Experts of a small language model.
Size: width 192, vocabulary 11771, 12.7M parameters.
Experts: 64 experts in each of 4 layers, 64 cubed ReLU neurons an expert, 8 picks a token, a sigmoid router.
Training: a variant of SOAP for the experts, 294M tokens, 4480 steps.
Below are experts of layer 3 (counted from 0) of a mixture-of-experts language model. Rows are named router (the router's row for the expert), down (a neuron's output weights, with its number) and show model dimensions 96-191. Each number is 500 + 40 x the weight over its row's rms, rounded and kept within 0 to 999. Numbers have three digits each.
Before each expert's rows: "comes before" lists some tokens at least twice as common just after its tokens as in all text. This comes from a sample of Wikipedia text that the model never trained on. Tokens count by the router's weight.

# expert 30
comes before: " the", " a", " first", " his", " time", " same"
router:513463419502547485516532573494464459463494487486499504481451538536510488433508448487408518511425523507461580503501409506470519502483543515483479467524538484427475490489500509528553477422442481462427517471462485568525493512432528505433424519479491523535472411532481551535486523473480548527
down0:463540571526506603546463443481463472550474505450546529597552537471574504423513544528469479476480564466496480490580551465519538497414516520541442531509545532544508473503522480493536533488449539545506529505484533471527476508476629483562464521488504511526616455503506520509556497557539505414
down1:448496449500490555532568425569526444552490518547465500537529513564512540481476444478498479535440492528527487560503514538523487548486553537464449537409538532518441465478460478440472528436583501521498524492484473483484497501526437498441477487511492491464489504519447465426530486550523479486
down2:502523495499421515524454449443566480485542515480504473454422498477586492557525516481589545529518524438404462496452568520484518413447504516493505483432533522538532439540563387524513494466416481505463503524461524493453447457460497547453493593481506500419533449497478519531538536515492460484
down3:531515500479502513535426476484475578512534510517547396508475445495517571552453526541569567540430524435528545516484507468485546594518577519476547531526460568471482554470561538481503474472514513514457522487493485516483476518490507521545485479451476538569554532521476462465447404529546488525
down4:449571481497523492447512522525470537468467566446491471543502486508533526519485444415395514519495504533543509549512459490465455432523457527600539557533531544504457487485472358461585503504538488531511515537566434470435451534566551603511519519425530456465524528509452497511469527544509503514

# expert 31
comes before: "20", "19", "1", "18", "2", "0"
router:479530526482562515466461541558433499444533480467508522494456526538416462517456495528394528471489514537444500521521429498463543551447605502494535530428598482474541525524484515550505506531502523521473486510411570507470498510517559522541430548527535431501417469504482534574564557471485559528
down0:505495516508566510460534493607446449563426456528461592507478513477486487502533518456525466543425532525490440460411452528520526506436459450478449429550422481510430498488489445524490516518495495514473503457499573522532568493511452448475573474474451506520530534488467515521601535498480478511
down1:538579474494490484504540505472505486501519434506542528521466525519432477467500520581525489431453505452458455472479565431525530522482474495510601597488477467515516538450501457534445464469435545451484566447541501486490492467546460510512472470536503499477521488483471546558509554552460460503
down2:483480450529521447506533495563514552541461486463531497466448454471524517504520504523417491483467537522443442459460459498492540583473464514512513510488561493526500514440454493542474442471508526509507590504456539482505477530509527409440506513505469521548562484549480571516483446543534443501
down3:522477498482578465546576446509410503493541488469533500545509507475435570443542523440467480522566442508512548520539476526449441488485511504522513488529513461559506501525541522515529459534536462511444520580470540454543479492492528439471561420493549443504516509449487514479520486504530509473
down4:519513529572568541464524442441457467483530548464426537481476501479446502423477463478503489552503525480490491484509571461473543474537508430512453409494503555494499423520506551471475590601563459512464486518553497514555480533490507532522500447522421419472527459466425472437528466496457501472

# expert 51
comes before: ",", " (", "\n", " and", "'s", "\""
router:431514430482521458466472476549533529442520476467459483494446565549508509477492431537500524519487583481485488445517508543483474480516569512501532472469591539455532569505551531517469496434406489549474413462461506548528490517419533556487554537475512549476487480591476525533510504435437534496
down0:475484509526478519507516539499481493500547539529438533464505533568455543455531526542493504478461516463461529525514576487500553503538539500477446569438525536550529473473513507405526456546454493520455533448559517473501460499571640483433567486542518470463514545498485479533526506565500481512
down1:455579533536511420473489471532518373391504483502491445538500528422441437525475533526542511473460501500493498443513506452517437469514477467521478552511434473526435502456457563494456474568497513515503461465560471504510509547466545546532520572451503517520440509563456512500497502524564511511
down2:480513557498489513448529538508525475503505487562541507525563550417458504567491553536491571479525483504476478529462514466467437518546532463511460451570519505468534512533526535468479426543492516471465451546528560504465523486519488552484508454568455477536455517475513506471536523427575478520
down3:568456477493470522530528412503481477472516383497430521549480471503491572476463467479492523505470423523553515540459521526439493471563529529494477496502461501576472506493447512497499538503535505483465548552560513479456503496510600503528552542484472599516429506501505533550581530475494501544
down4:441508479579529547573452472504506484491493495502508480466523520488496514538502425481516439525491590456545444466500519460487537488505476539463472506498557503553493439417528476523522421459519490499549473507410475538466519540469480509477527482456555532436534461564471465532447445505504525468

# expert 17
comes before: ",", " (", "\n", "'s", "i", "a"
router:421473473469523496500492446553474500438527459486494522488502554538502477443516432482517573579495601457487495482522508510441501512497535497451531471474602527485524550502539535511453505494389476493459491485462498495508481451422502528526504521512495520469513437489455566578533442407493532471
down0:596509580461525434452503533502489537501501580561547486494477448513456480475506541473520548487490540455464498497508550539525392545506540504549544564516469513491532466447480542475430454514516485523515572408555512560475500497461537504482484446546394498492485478509452482523511465552514479528
down1:446497500484440526466476528480538478564510474521499484502561418455546509581496515576441511491515497556483533477525498413502520446503487503500534476563457542438577541513513474535513463486553515483596510500488450484491501507557511486462553498504569470519510531533531468480460537453542510553
down2:545551490526522542474555499480587541588504503512455473527524456451523504544490547541492465492500439453486472469513525527512517473466508554507480447485479494492471505550501454558556463522553495415477523493511464503502534507500507561511511449445547497527480485469532443511558446510504565487
down3:505569477469455494468431496487524447511524489498497494456537515405454506472511524477460482467480523482486502536480505503444466488534614515505524521445471496476479527529452459532515565521503505573480499489521500505463575483396528506513493547455485589508454473542535480537506503447479525455
down4:483460490551464437513442552463490495458534534550529463457564500464406425462530546535481581517500507504445519513502526450496529504574459515470528418485533487495500543428562507437489508533529541557491534512466537477529478555561504464448509565510477507521445549477578464557503491466488517529

# expert 2
comes before: " |", ")", " (", "%", " |\n", ";"
router:478525508488542450503469551568492464450421585517490498515468536568449469474460441540459448505469528488579515500551472476451532508508563552454538592524555422466484517537510492536519461460513477485464505529449512484498483482448522550521494530493520493552487433520475548562533513437462491537
down0:506425477528474559513546476527411536516460498517579505515492524461520541472551475503498528554475502384527533454558500478477487503493499528512462439485579563494468470482456487508453463469526522494562469524528565525497460547506448535518499542399576557431421486428515624508467496483494520556
down1:518565486473506484511519533560526504485445484478499523430514522488568583532468507489513521509463485517519527468473528586543458478444524595488561472511454554421504494498545573457550479536484504493511492506456472522528441506529499526473583466567473559437432542496503439565467482508533465500
down2:520444534514526566552445430509547459523495508507506540475427523517463509446497520499533479493493513478485497505522532516484449493589549432569432462514437408526495419512543484508557568498475477554506450430479497490482536561465549521508476587463500427516446525507524532520584547460552491491
down3:476487508541418514477536493532510499553431519569445469455527397458520405504535479583545497484476443444476538480425474486466476512468502518509500559483490562468515471514461556477515473461457488530507519453494512452556432487551562515475508451487511411485550524550463535431450375470468506478
down4:568534519529562508482448567471487482521494428473459513487458588503495448485504492472444434493557419474507529576508513471532466553596548531438540466411481487554497558483411571463472503512478458503518423584565507548481498461436541420501460492516466511530529526516523556458479531421528495531

# expert 38
comes before: " the", " The", " and", " a", " which", " he"
router:459497430431527497545469551486535497501526548385472495553479528546517480437474508523481541453446521539527532442535499485516438479501539605484525521552511469501499481548501516502520555450477508469437486450482556498485524507474544448466487506465443582485483498518481550527517521475515539506
down0:479520471549502509532512530523467434499517505546575583453497496580549464485457510529509521499556568495447419520449457488563518547497458483505500499443503484480565519520484509519461483496479476541560435519552497479580510480426545544473485522489481463538510527465539463495497472470526444466
down1:542458564477532435490448458537438562497538493510465506425519575396498487525479530461528491525531571496537485475499429503536570471488445516495501491505487480463466437505499549519517566504493469425479546522445489492471546515489437435522546438518526541516480490430483488500441539552555529589
down2:500453535472447539533440431546500519523485470464467566526529522467437499550475545517466537563412478518453466518484510491466566461472456471467563470526534484501490481441521485494500462495510508531495440522458450487519511464512459524553535459501454429568513512558491471449520422550501538532
down3:488540466470438432583464488621526453467567516543510469446503478527486461539526489485528530477506597477532469498516621438558465500528481583581511509542554466478559465503507544497494460452396538530488448597486497484568589520473436501488523514537503565485559473480546488472528522547519484489
down4:525493482460506480557562509453485459521465467481502472572486416495444494499541432514496489510491528488454521525543534453519543484515516552492507489464419421473551483553512537516491552530507521523523461549469529466514405456488488535473479423524530494534459513574490494512500416520539472510

# expert 39
comes before: "20", "19", " |", "–", ".", "0"
router:526517484509498523496396551528512457404493501530521482437472493549505431489447450540393488444525518529447495532448386544507521485498559512489497554481528473485538542504497497485530535532491508524476498512434556541472523498482550491545448570484525478503400484460489508585519524434499521535
down0:475544479480443577513518502463515548543491524450466588529564491444533511518543451471470447540487543466548479501535441540509462505513510480485537533524514494575495529492488448459526496500459496541572450450579539535462410557539486551548551547531486530517482486473476488501525468569446453479
down1:486530534454454534513456456470517346437565514495553441545450478472499459427516462527517543474505540493459493531470536499508529472437508594478520529450579520488523507487480499500456500403451569539546480517503527506505535487557472510518602472517526493512533499476519468506524512545475451574
down2:507439529539552591486478500522443551473533541465490481481475564593467482571509509443478515536552538479430571438491532502565494503545479540480567470500518484497471460470546514507470501542491482461491535456579510478509514526567486454483457498484491452503591579436510557524445480531524412477
down3:516491485412487491519457511449550511536511518502444488466481508576429496527446522475470544484475457490451502489529468482481523472504517450494540437462552449466540455408448599545521409559478560451525480563523540501472456552486472500535493453444464478512481457529554495443421501476465467481
down4:572426514454497455481590475473498517499511468530546503483486514481547510457516561471621436540514511526541433387500510511480487441492547461477473511523512484591507536559521535551495433512507487473436575534418584541439479445471480468473455465503560441525485531560480473476503511550517508506

# expert 47
comes before: " the", " a", " to", " in", " by", " on"
router:511520471531467517475495469564509488487528512546512522496457534545489486434459462480442528536402592539563549554546429497493490438480467548499538460500502526477476517562466520536501439501445469567422451468469478538487567510528532579461554558483534523526489434550485487529505536484511444573
down0:534499553502494507461526492481541435510512450515536478541467510524563467550464591585511504518515439440505557553550546483492475546464542563538545462502580513519490488515478479498499460459477497492454513503503459568540433460525493443573493507481527518519555473476467502488514524534470507448
down1:543409515495493419495514490542472499551480441530513509518502497535487578528554447524497546508473503542532541475475488495524466524490436431469477491476477575547548469461471491553463525504554537487493455508493525453541633478562479500487556423473494507525492475502542495482519510385537484512
down2:574468496473486453473549574536474454451518470499520423483563504528496523475485476410557529435520541550459466563511523439513515503524500567546516451521482448508550451435509526553509559511466386473445436517473516464515423492497576532485548476491497481523475564455533508542471435486503533564
down3:537551548498533504561556536554530529531523442507411434479435571506489490442592446471480527490499487506458534478458526463503559475526501459457452497494488530530481505453456555498538569488469456509439360556493458517561579461507528487534584509507553556509512466557487500470558486467483506584
down4:499541519449515519519516553520504505528535496416490391497534521497549491441521561481492507510523463493471471503551518492506492525450591539579584499531522506473429502487516507535590542478493472534552544502481458484489483479407447484517468472542435491528506462498460481526494517427546463432

# expert 62
comes before: ",", "20", "19", "–", "18", "17"
router:475492448524501499528380544487533440484522500557459515480458533560467489470507485598466542440506495512438526420500417519565496497520540503456510502512547488475529593477490529551527492498442536560501523536486511544469494536452523486519469514503454477536430482516473489543568486463435531543
down0:511563512547519476518507456447481474486510502473489559526492466493476542459513466477551534565597424464538438510503533443475443483493529513447423507553475450496515481524507563474564494493442490540447429527460561461543476496558498495473505508441444566542499491480505441519512483536475518487
down1:523546592521473515449559506474505559452538579488561385451540440559511482484491474495476497451507470489474488542483522528598508470483429509544537481520444544528441489489448478463526524534493468539523524422505523447483540493520517546465440455514560456488502424513468538511546383492532520624
down2:452472533505503407492537505469491493420440471538537587492486499452463481503480557537502525584492458629546422490516464500519451535500399497505441560530518450536463532516510475440547573512486466496487525508487466503505442483603510491565502514459542499534520457483487552493562533488449479586
down3:429409514561496519477499504475514434504475483486452521467537516480514521451459559549576474504499498472531445470440518481505580462422522504478484497507519573523572467531451437477531483500464577529528466560488458414551620419516538523447493489512525531484561492517459521470496456435514526458
down4:499509464462498487568490469564462467498610589504455481471566475435563477526480552480484483459505466494445436599461435495437556480407522510470516519542491397448513486438500449493574519537492531469483499562444476515459507515504528496492498565511548539547522515454489547463491525427516447460

# expert 44
comes before: " ", " the", " he", " and", " The", " it"
router:420470439458505498506457501511498454514529492462443500507465553596496462468472430569418570540475532506529564455493512493493455522460469575531533492572563465457471530570533500562464527481484493497504423488511573497432486550479512507483451466531465574503431456537494496557534485470473559455
down0:502540437385569499484515454516500514586563508490433577440492473429500473471524578473482548494480485444547477474496490535505514465462470419503564473458555430525504512479484469516523492506509489417593526516479465405496483429497515526471515429514536490493484574497491484451476497531537524505
down1:589444545592537590543443493539448495514541459470516570453511535453500491503415515534438480595526483532489526496509531541463549485521462537490474486457511406499474505482441435514481496509499543453491535482534562556490514489501449528485497538579491515464456545469516558476539534512473426498
down2:480529473483472583524506542485496463509565488526533536505513467478514492489458440545516474553481504525557466452495474462582501440553524447499513512548544516465542531459434500451481486484505439481570460417464474484429519525516444552588508551407478407496529577541482521593475540497561489459
down3:583511531426476431432426486492483541577501486485476415514512428378498572510547533508502460446551534435518494496496535469477462511512494486548525502547505517584468511459493456462521507572533537544429404559474442512513530554476448469564515525466429482471527549505514459481434554502478509511
down4:553526476502482501481505522523554471587502466540528452570432417585489466543548460499485465505445455455434496466505512452544541484475498581475524488459550525518514518467544405462544446537489472523455479576500530484460502454476488476479503492551582492515540473488442564510483462497519491492

# expert 36
comes before: " |", "–", ".", ",", "0", " |\n"
router:492493506496481501503438522491461512464516542517518490467496491564506478440456494520453437480538547547492485486494426492532524476507551564433503530509512489468539555574528500553536495485475536484483513500467550539503533525440493503545538546475499453537441454469485464537552487454466480560
down0:487472431506477459498472485438428479512431470512441503466460508523491509482539476524449475532512464489471468473522510410522606537502514455518495489525454531479562497543450544515516452535518519463536512521510514536532564597511514479522559496561544520590535517551457509515496438566542524454
down1:527463493502482510503461432472556469507439504487466508488443520557504444512492509520526519479593531486527501576537538525486518576517500514479573543554463431424509473543465523534520554469527478562454452517492554503464561525575537517536519437467485417503482522498483464515534528494537532480
down2:542500529484565487463543507487515454562391530428551521469505424534530519498515431469545487532492482530551469461500545502484522510552415528490491493519512487428481481477454477456446522469506489509528518499475456446518432524535472568478456513525572521592479517441492594423523483438536550544
down3:476450460495530477444486520455514465497456540537457463592493513414478497461492494484527566505481486523543393513459492529514509479498480514491487564499516468555482509509535516500543513537411474512499503499472446535500499458540571486473480541456477454407480413463541523497538527541497525461
down4:515513539484555518505523531527513447511491445592512458522579541494482512479462491547461549478458482436492556563486487470487546494511519569597504475526481505509494555431516536516510463458494468507532498533490552454531456451541532432450513578523481471479479440477536512540563589496509514570

# expert 40
comes before: " |", " of", " |\n", ":", "ing", "s"
router:440481452478539517525483490561439447472444545486527535464407495509442441465487495503431515474493504564539502477541457584502476487470523568465516528566546438435427515544436515499544489445460454508488507417485475463489512415468525471488429552492537452515504475530455555510501538457470506543
down0:462552462583433443471507523461562448494461552449482490520575501489492466540506472427472440534526543535522491480479490469517511494465526604522476511442477508497498499469478497443478516528469520499518494559533527574555474497557533515521543493483526459561496510520465545482493451475501465517
down1:553511481503524515415535467509485519529485451506481521519542512424490486521446464461491490482437514472488413482497548471471563473425523490478455491534549404504511531511535524513547463513559499439538521566539470550497465527541522501517555480417518545571518524504504462486524470443472475407
down2:506484446514581464528526525488518485527495433586467501526484499447525433398519476468433528494527463481434542560476522487506477491556491504470513467513501525513497460478411488522525450542455541480458480528490523516523551521435549412543516570467465422444518500446436509500499531483432478574
down3:508435456533488483453494481494420521548551506495466492407464501508483492477527523491603468480480473395547419461494474573475582504485521489464475458498531510533480490470495508522466516506433532519529506550466526539476497457504568486482485516503459498506512415489470514523479494533509407504
down4:520506537497481544518465487513472550497506443477498388481460454453447478457448560444490545486550530427418524460476501502500490504449468491544494460426525502551602559550454479426496501515456518496506481545538476519468560548474467500498562533599446479498498473481547472513448412467451532550

# expert 32
comes before: "20", " |", "19", "1", "0", "2"
router:508497527530562542444483539576465509418477487499534507464443480492449470528455447527413492496498545529447500510507461460457481499495587525528521481433570527514523484576485497553559483530527493508451481507410586549430535524497552486555483557494533450473484482495403560595528527458498576556
down0:536477565494510458543527510426487475519534467594530449534548533541426486491477525454461455473473472577556465513503477533534452507483462472481471555473445433486497466491434476543522515564478505486523548529473472460515475522507470518569538537521470410500547418524465496472533519539548475541
down1:518496487531527525476542494453536502519479416542478488491503583544549547545498483519489544449503477466529442493473597462489560496509495477454483520477515579516520498501453482575463508529476499461512474613550481504418524478543501512498500421538522518490483549629492534547490530441551546531
down2:495500521519458494489521525535512464509474534492463523509484419515547460455455509447564514503480472480519452499559516453409404440490539499496519576562517595502486489539486479480552522486468496504516461513529445472583465498533519488461485524569486536581443510500513531519488494469476469508
down3:554491482485487540452467498489529500493497488557532480500481483478510564558474482532482539501487493456477515510537579453502496537481524478460464515481440479481587526545483447459567508518536566480541439485534382557569537516438518459533527518522537494480525437566503485506593510497471527431
down4:524500483511509520537550457547504507534592549529501527530463467477533420450529549540569471411516495489521484525537490516517546568500519560481532491440414469502472440514431472473493529440536541478489496551458509475510500508567557581534523582470493471523453482433510500535483538474445522462

# expert 21
comes before: " the", " a", " his", " be", " to", " an"
router:515499467508485492496512529571509444496520461501461513502446521539508470447503408541366530556443574504505537473561486466512470500509472546487561426520499498390474525513501489518500533462525464533420429475438462541461561523495516534463521542500485559535476457521497505510493541454518500529
down0:493498524560500511423543474497516578523442519562562544480449498529513536445463492474486570447414481515455611495462449509445383566491526471491441490582454544496538501468437526468489486425531565546475466506581494464549544550513574427518537521557523434546511473514495527437566578515438552496
down1:456597515604551484441475507499454531533532582541476513470453588435455515484458498406468496556501492529500471529508466454487505470539397522465483477474530437437522458474550561449474477515470462550582500488551494518525509510457487520548525458484509493539546482531536533469480516510493416516
down2:497503490539513547538552465527555507590499508504571531471517501501488519481479550460500499534414446549607503479604489485534474605475527430472486476534427572571483504536526519478454505480474452486547550508499491490487501509516437473578531522506526446537548537474556472480447521489547498468
down3:483545506392458569529500469530448566555522489532471562484514429470415441538538509496521550397553464564466481507436484470506510486545528453511564516470475466461493530409521476483495449518551516489458453449485544498517549510550536509523529541494430404477449543479506466468433510470474504498
down4:501467487504467527577527555497513517487502537533490465534538496453463490520527480473472433531479524521524464443595542541508488547483419484524466511488469545465494449562440467486561514520440496485505469458484510534480396526514448504470492393549471508573518466545487481536459502532520499478

# expert 52
comes before: ",", " (", "\n", "'s", "i", " =\n\n"
router:472544456491484480461482497587476496444508507468473511501477535549552492457475429526495474523463645493498453457491491508430543494546567491461526533522556511502499512550551495509495511494379511515446480501465551486479512494505517581510565498507533542495483435541473556542529465415485543472
down0:580511502400498483491548538467475464463477525461492426500491523483478451528502534510473540397448575564525545618543499450530486562481495512569483531534496518494467518497502517502498490507590537464521452532513537519490471545484526421537549535505464445533454493442483571537479471470550511496
down1:551449459515479552473544436516406444495454414523471500478535435489449514536561537541508488507480518527535541524504523551447544494493570539475497455497473491552433531506411504494519497497454547468540452544470542480524451451482490563510485425484498444511484487470481562465474522519479458553
down2:519437474483519533495430545482546512517500491513459479485412455544459513459465501553564567492485504500485565546526499478478528481513493528525620489458552507457567516521496504441443598565413562442495556439476448494528468545533510520523513444473452577524528494451492464492618478466477504483
down3:489489454559587519551495429443506521476504465554427476463518536557487466510460497560484535554446506587492518555543500552473458505500523507543440561458466492518483464503490542544556539512464482528469479579504551509482483521546500497451459502487485557444476534539494490516481504558580484510
down4:474503534523510484402542545511501476454483594416575472494545563497507421567486485546510472444535440479506557500492492563544513468543454476517502425479441556463512514475529519542545467478569485471480524518562506491475512492492439539523503510451430517477502450452492456469575498463539521525

# expert 12
comes before: " ", "|", " —", " +", " −", " L"
router:439461424468501489523471479533442497519503499530537545441472538533439448446476421523465539452443540519514525474547504498459536507498514498518543539519530460438481476589568500565495449481506445541463446476481519477481485516507599521498440486508470457514494453483515534549552555451425538596
down0:543474606517477520468489548520465525482511489563480521403490516558462476448479519474499474488516473449493468495541483503516534507441489496566528537540463527448475480498462452503411553459518439536506454548458517555514476542615498521447507496525467543591488542463508494539452502554449505455
down1:558489570548488548530467496495449520469496491509498471450574550470486503536511489415469485521518444458471529453506524555562480531484501517487591500504456501536526440488423420529577478512542529457470491533470473510543447479536492461533456511543542554476483516450461482519497541447509487456
down2:538521489516521490567456473434415526465502417542490492434571473549455478536567488540468447473503430488464460415509474440479466494484528527502486441492486505530500491501560455476533528477541578530515494485528506594540490511512499444527464551525494510558484436467468438559474480460471456455
down3:536504466487467502541475553493531492455514417528488536495504482548492481560522544441510458415565477495452512458472521498499444467465488526468500462506476502519507431504561527511492499506517506564486475464542434553555470451478491560514472527505498507437506464531489546480512431560588503508
down4:488423519538497540515591507549483575514495413501549557535431542457515518542461479464494577487538480555574500494513482486454481587447437440498459515513439484514491394475453495543528512560540529539465486486531467539520439494495474517582459528471438535550517460542508484469495606463483554533

# expert 59
comes before: ":", " of", "\n", " (", "\n\n", " for"
router:444556472454508509469449581512455431487489517470438482482490532498492452469518494525437487497495558578511512488531482504430488511562564544491531542532589490470467517557535481488453492467530401476500536487489490491405504416459473536511465526454499486530406515499374530510500503448456496497
down0:510528525496538490511533542414447458545535453512486496541485518498585493494532555475419523526537493573511435479448495492574452517488540513540428457435512569560519483502461544465551527506476436461499447548465476530460533500589440571459464524502483474483523514544502505487476515437523476527
down1:487429468482552496516556534473525552578441419547561594464460454543494557516490470470591515554462527459606512513569503508538539539466531430482487480469524533522503487569528448515521438534522447513472435533536555505524444514505545545573523484537516532489527416451522496497541454525466499480
down2:547535447563508547528452456510504568485497536545488462500506543506476488476445535488487488547523537440573562548500505567455543532459432538515477563526487496505443480462470487481442490523600474541463466457535520473505557463501549494575474523528513428496513472497528444480532520401518528494
down3:473542565462575458500508484493504495498465561464429581417491509514541416554508510482505558507483489483532528434454510548482464491512526512528542487437461575494606457553541498490525485539457477477486461498530539506468455444501457559561487528543416469567467489500500521571463545557492562487
down4:457454433507466472549495458552526482544543513590483512520566540576528500532431522566498576500405500529441508453543502487458516560562448521463466508506529479503521497492463458502573439528464439487494507449448580517549491560519514542447442484581544536522488426485516481443537515503492518535

# expert 1
comes before: "20", "|", "19", " ", "18", "1"
router:509547431494529530459442582541447479494491489496491485490478587531475465491523543475473501492522534537472549470545389520427483538539572480512523550505589552428561544569527522490504509477431509486432527555485495543513458500495518509526418535488516474552478409533447536541555515520454512526
down0:472503459526479463550476545474540526536438541472454404489477516519514464573487467448454504459558565552579507484482541502447541543464462520440523453407489556422545482587492500536476451473514500468505526461524610484556486503468503447416521536538478514430502516477483480521484534506498495454
down1:552513476592486456513466462483507501577522517561540443521509577450488457493543548465516522471480490426634441469488452421542508504549501568524427534525544558519482459494493392511465505522448535496515531491490513508506496518563462527451486553514503435420536451514483518483492498484459533498
down2:506491551527455521494514528455571523526476515504480450553509423493561536440522541453504487577508482521511529531448391526509611437488551464521472571533459420486542418509460505516536494514558461470452543471436482553555436512549513481503484493439489508550465488451470445509555493518556444473
down3:523517488516538475549475493517504544487563543478509518468561435497450437446569470538485460492538491400523501507531545511481486500430477486462461526521485451511511511413466487490528528459452500458550485503439503471523581469465427477514450458552493499552483550489398480508474458437452425465
down4:525566556525479540551567519484510552472474457449503530488468501427568551457457411520543518488519513491599492502508539531552535518499516439545538418443539489490563517483521411542463480524441517423481469523465540549558538587482503493500469538483482417526497478456484505487441538466452525514

# expert 16
comes before: " in", " to", " by", " of", " and", " on"
router:478545489447494504438483504541507480484471515505451494524470563528499470499511477544426501473452593488519481469605457498483497407486490541485577418494508460415491559528510537520453456421479489529504449467472488546510582481442549537484510554519517525522514475599416517564506479462453472564
down0:437542499507514479534503529531536512493477568528484497550512501577498503450549439450460542483485517578460470508383525485494492451487535568535443459505477470536517447518494454497527547514497487470502424525519418536509602468580484494431552538487522552455476392471523483486492583486493513469
down1:549567570475449480534519547503428465525531470516414504507518554569521542517488489469550452507469441506494519528593468476501558489578513612439541449466515468504531495583479531497558479494439465475495533519487501504496541551501383497431487459536552487479518478504485453488504502500536530492
down2:497448524483476530486498507498534475494520456465493429483431468484492416487461551497498425490518461448469503511403553514506484595467477511507491490503403538533511466523573495552503502482523449497488492557556507455560576494522449512486457530512491517466464550539516514454513477520450543468
down3:528474515521453438534508516475561511467507490483492554566555499559516489460517468482555495493576460491535496414480480539508490494518545525532444530503519514453470537453477468524499544488482469373475459632414532511537422510473517515495435491519478456518497535482495455547449574446525520501
down4:458478534539481466444551533509443496488488415481502496435509495516519527528500500483507508461539455491524530457524543562464519496483534501524533493472495474508476445475493468516489525516535500509496520480441575469475422543489548497493527607534429498542498482429451584558485542541535468599

# expert 42
comes before: " |", ",", "\n", ")", ";", " |\n"
router:493430499512511478551515591522469490433523462526517466459475544523508461507475463522465488469502594564589458427487446456472529528523556520481538585535535524459495504550516560524528486475500488492496462528429523484480543437410497494544534508503567496537485450522428485555505444412499524504
down0:528489520494552496482571447511529516475495489560446492545534492472480575501580514505529433493451553502546548439505530546505505524489457498520504540433592526624517520453539458539523448518420525474491498573445565516495519554582503520535401460452544433457507459538434527503544539501526460585
down1:468496510464546488436476468418561398507434471511547513499507487448451464503505558499481461475551475513568534408531498521450507493464533499494548571542479546496587527468495498444434478529384518516517525485504541465451499488525486448547449450559457493497504550514536531422479446481475560537
down2:496440416421546555433490543522490493475479446523503507564595522578529575483544432453500538530502486476425477437551506454525506581564485527496435550528502537499538519466521501500569502454504471485502523514525496527465494514534435506474547524533515486501499477484455386497507429551458463505
down3:576451515482549515534499564526470533531466495477533497480522509450505496565476532549503545520508482474497521507508550480432464540529448457536545543507523537478469584453449585518503484464486483488508528533488445550496537439511551492449492501497519480536568489544428453508410433443537500497
down4:551516555424517442456433526504567491446520464488554450545536521518486401569530512462564461491467477502420456489524523506524493494503482503534488563458508483491484455524468548465486563560536523520513466508492518493570495522495523465476506524551477493484502540543560509550555481518522509548

# expert 54
comes before: " the", " a", " his", " first", " an", " their"
router:495495471456579472536573551558463460470497479454501507459436557552508480448507461509397435558473541524448538523545479511493516490472491487498510466538570484399512473514476508492493503415427502490392481499471463544509542496450495511480472523486544530548479428524472541523496613483530496551
down0:448602496483481479470466498519551516482454540563450470458405482526486541430500505440545513524470523521493539444484462474430492568458450475529442438542547543470545473459568543492502548490488552510474475576536474485507659496503482446476552452506566503536501477471480470517576544461491510531
down1:470471559483496509474538485479487495465499521552503545456441501503567405521436473438511561510473508432514531501482489500520549469460482606552493393509518477455527455513510461486532479435522454477523456521575568481505417461486434439536528482513517468467531469471520523471505578540540519506
down2:528487498520450479489486485550474454500461454481407535458490462473487557457481492540502509461533522443533495525501501397584523529495495481539529435482486509549508429564473493519539521521504525471550574429520554451477605481446540560479498511530468501516550509432513531481583449520535553510
down3:561491425519429480522589455551462486549467498520523451529524499503494510434464503507507520551507467484516527509466491478513458556453550498443561555574482535524509511474461531498459486464528496513548455522505474508570586436487484430456508501592512519496465460538561508431536502477493474474
down4:542505472518468485469534469476506457539470460515502524521446536486548513441442416448531563460536471512487405531550538468542479457557494465499480484573537525470431469424434553505487453512537505543559460444483467439478472498411493531449441530470472531446527473531482462491554398523493502490

# expert 48
comes before: " ", "|", " |", " |\n", "0", "1"
router:484527481467499483501442549581475538480437517537466502462460509547477519419479460554428472476449552499528557524518475478456504450524527536521504535505566458412496505576564492578532502479452450467462437456497471422482512531495494494503481518469522435588514416507466503568539553470484535575
down0:467520510529524507516522516520442531438453548435472568562526524523517508446514495469484558577565489472514442573516488479431571475594470458491518510477488464397477416511452522495558587481560455423471453499539479480461545483408533474473484476476460425540495508538496532485468508493497561544
down1:506491535525457476571455551524439514390526436410520492478558501439475476562512527549517486619489532543498463429488474514517509442505526427531470590466557443450459487447549488527495527511502507450509453493492494538520449521483489507509550488507450511556503537521493437495453529521518478496
down2:466487544483496551471577493483452484486509497491586426445454468517496471584455517496507462446557479492482560449563476533463487457555455544506491498468496473505508540559565471554546505467498521565499507503431489478479541488466552494485534564477483513461516578518492564466511599520499473443
down3:466598489556538540531501461502485536463407537486529477540505503410421463489522522457546447541496504517499380536507535533467523438515451516420455606547508440501541493534432559508511435540450483518472562405486529532471550476427551462491512487542496414439514487556487521556457534464421485524
down4:511470497503548463523515473468445499411512524473580507517513545562527422496481471513515496495489516455500466543488510523427527510534540460534469541554499458566507550551581496467504499448540422497528548457494496488521489451501513510536470476475583515481455542476449546554514481504532482443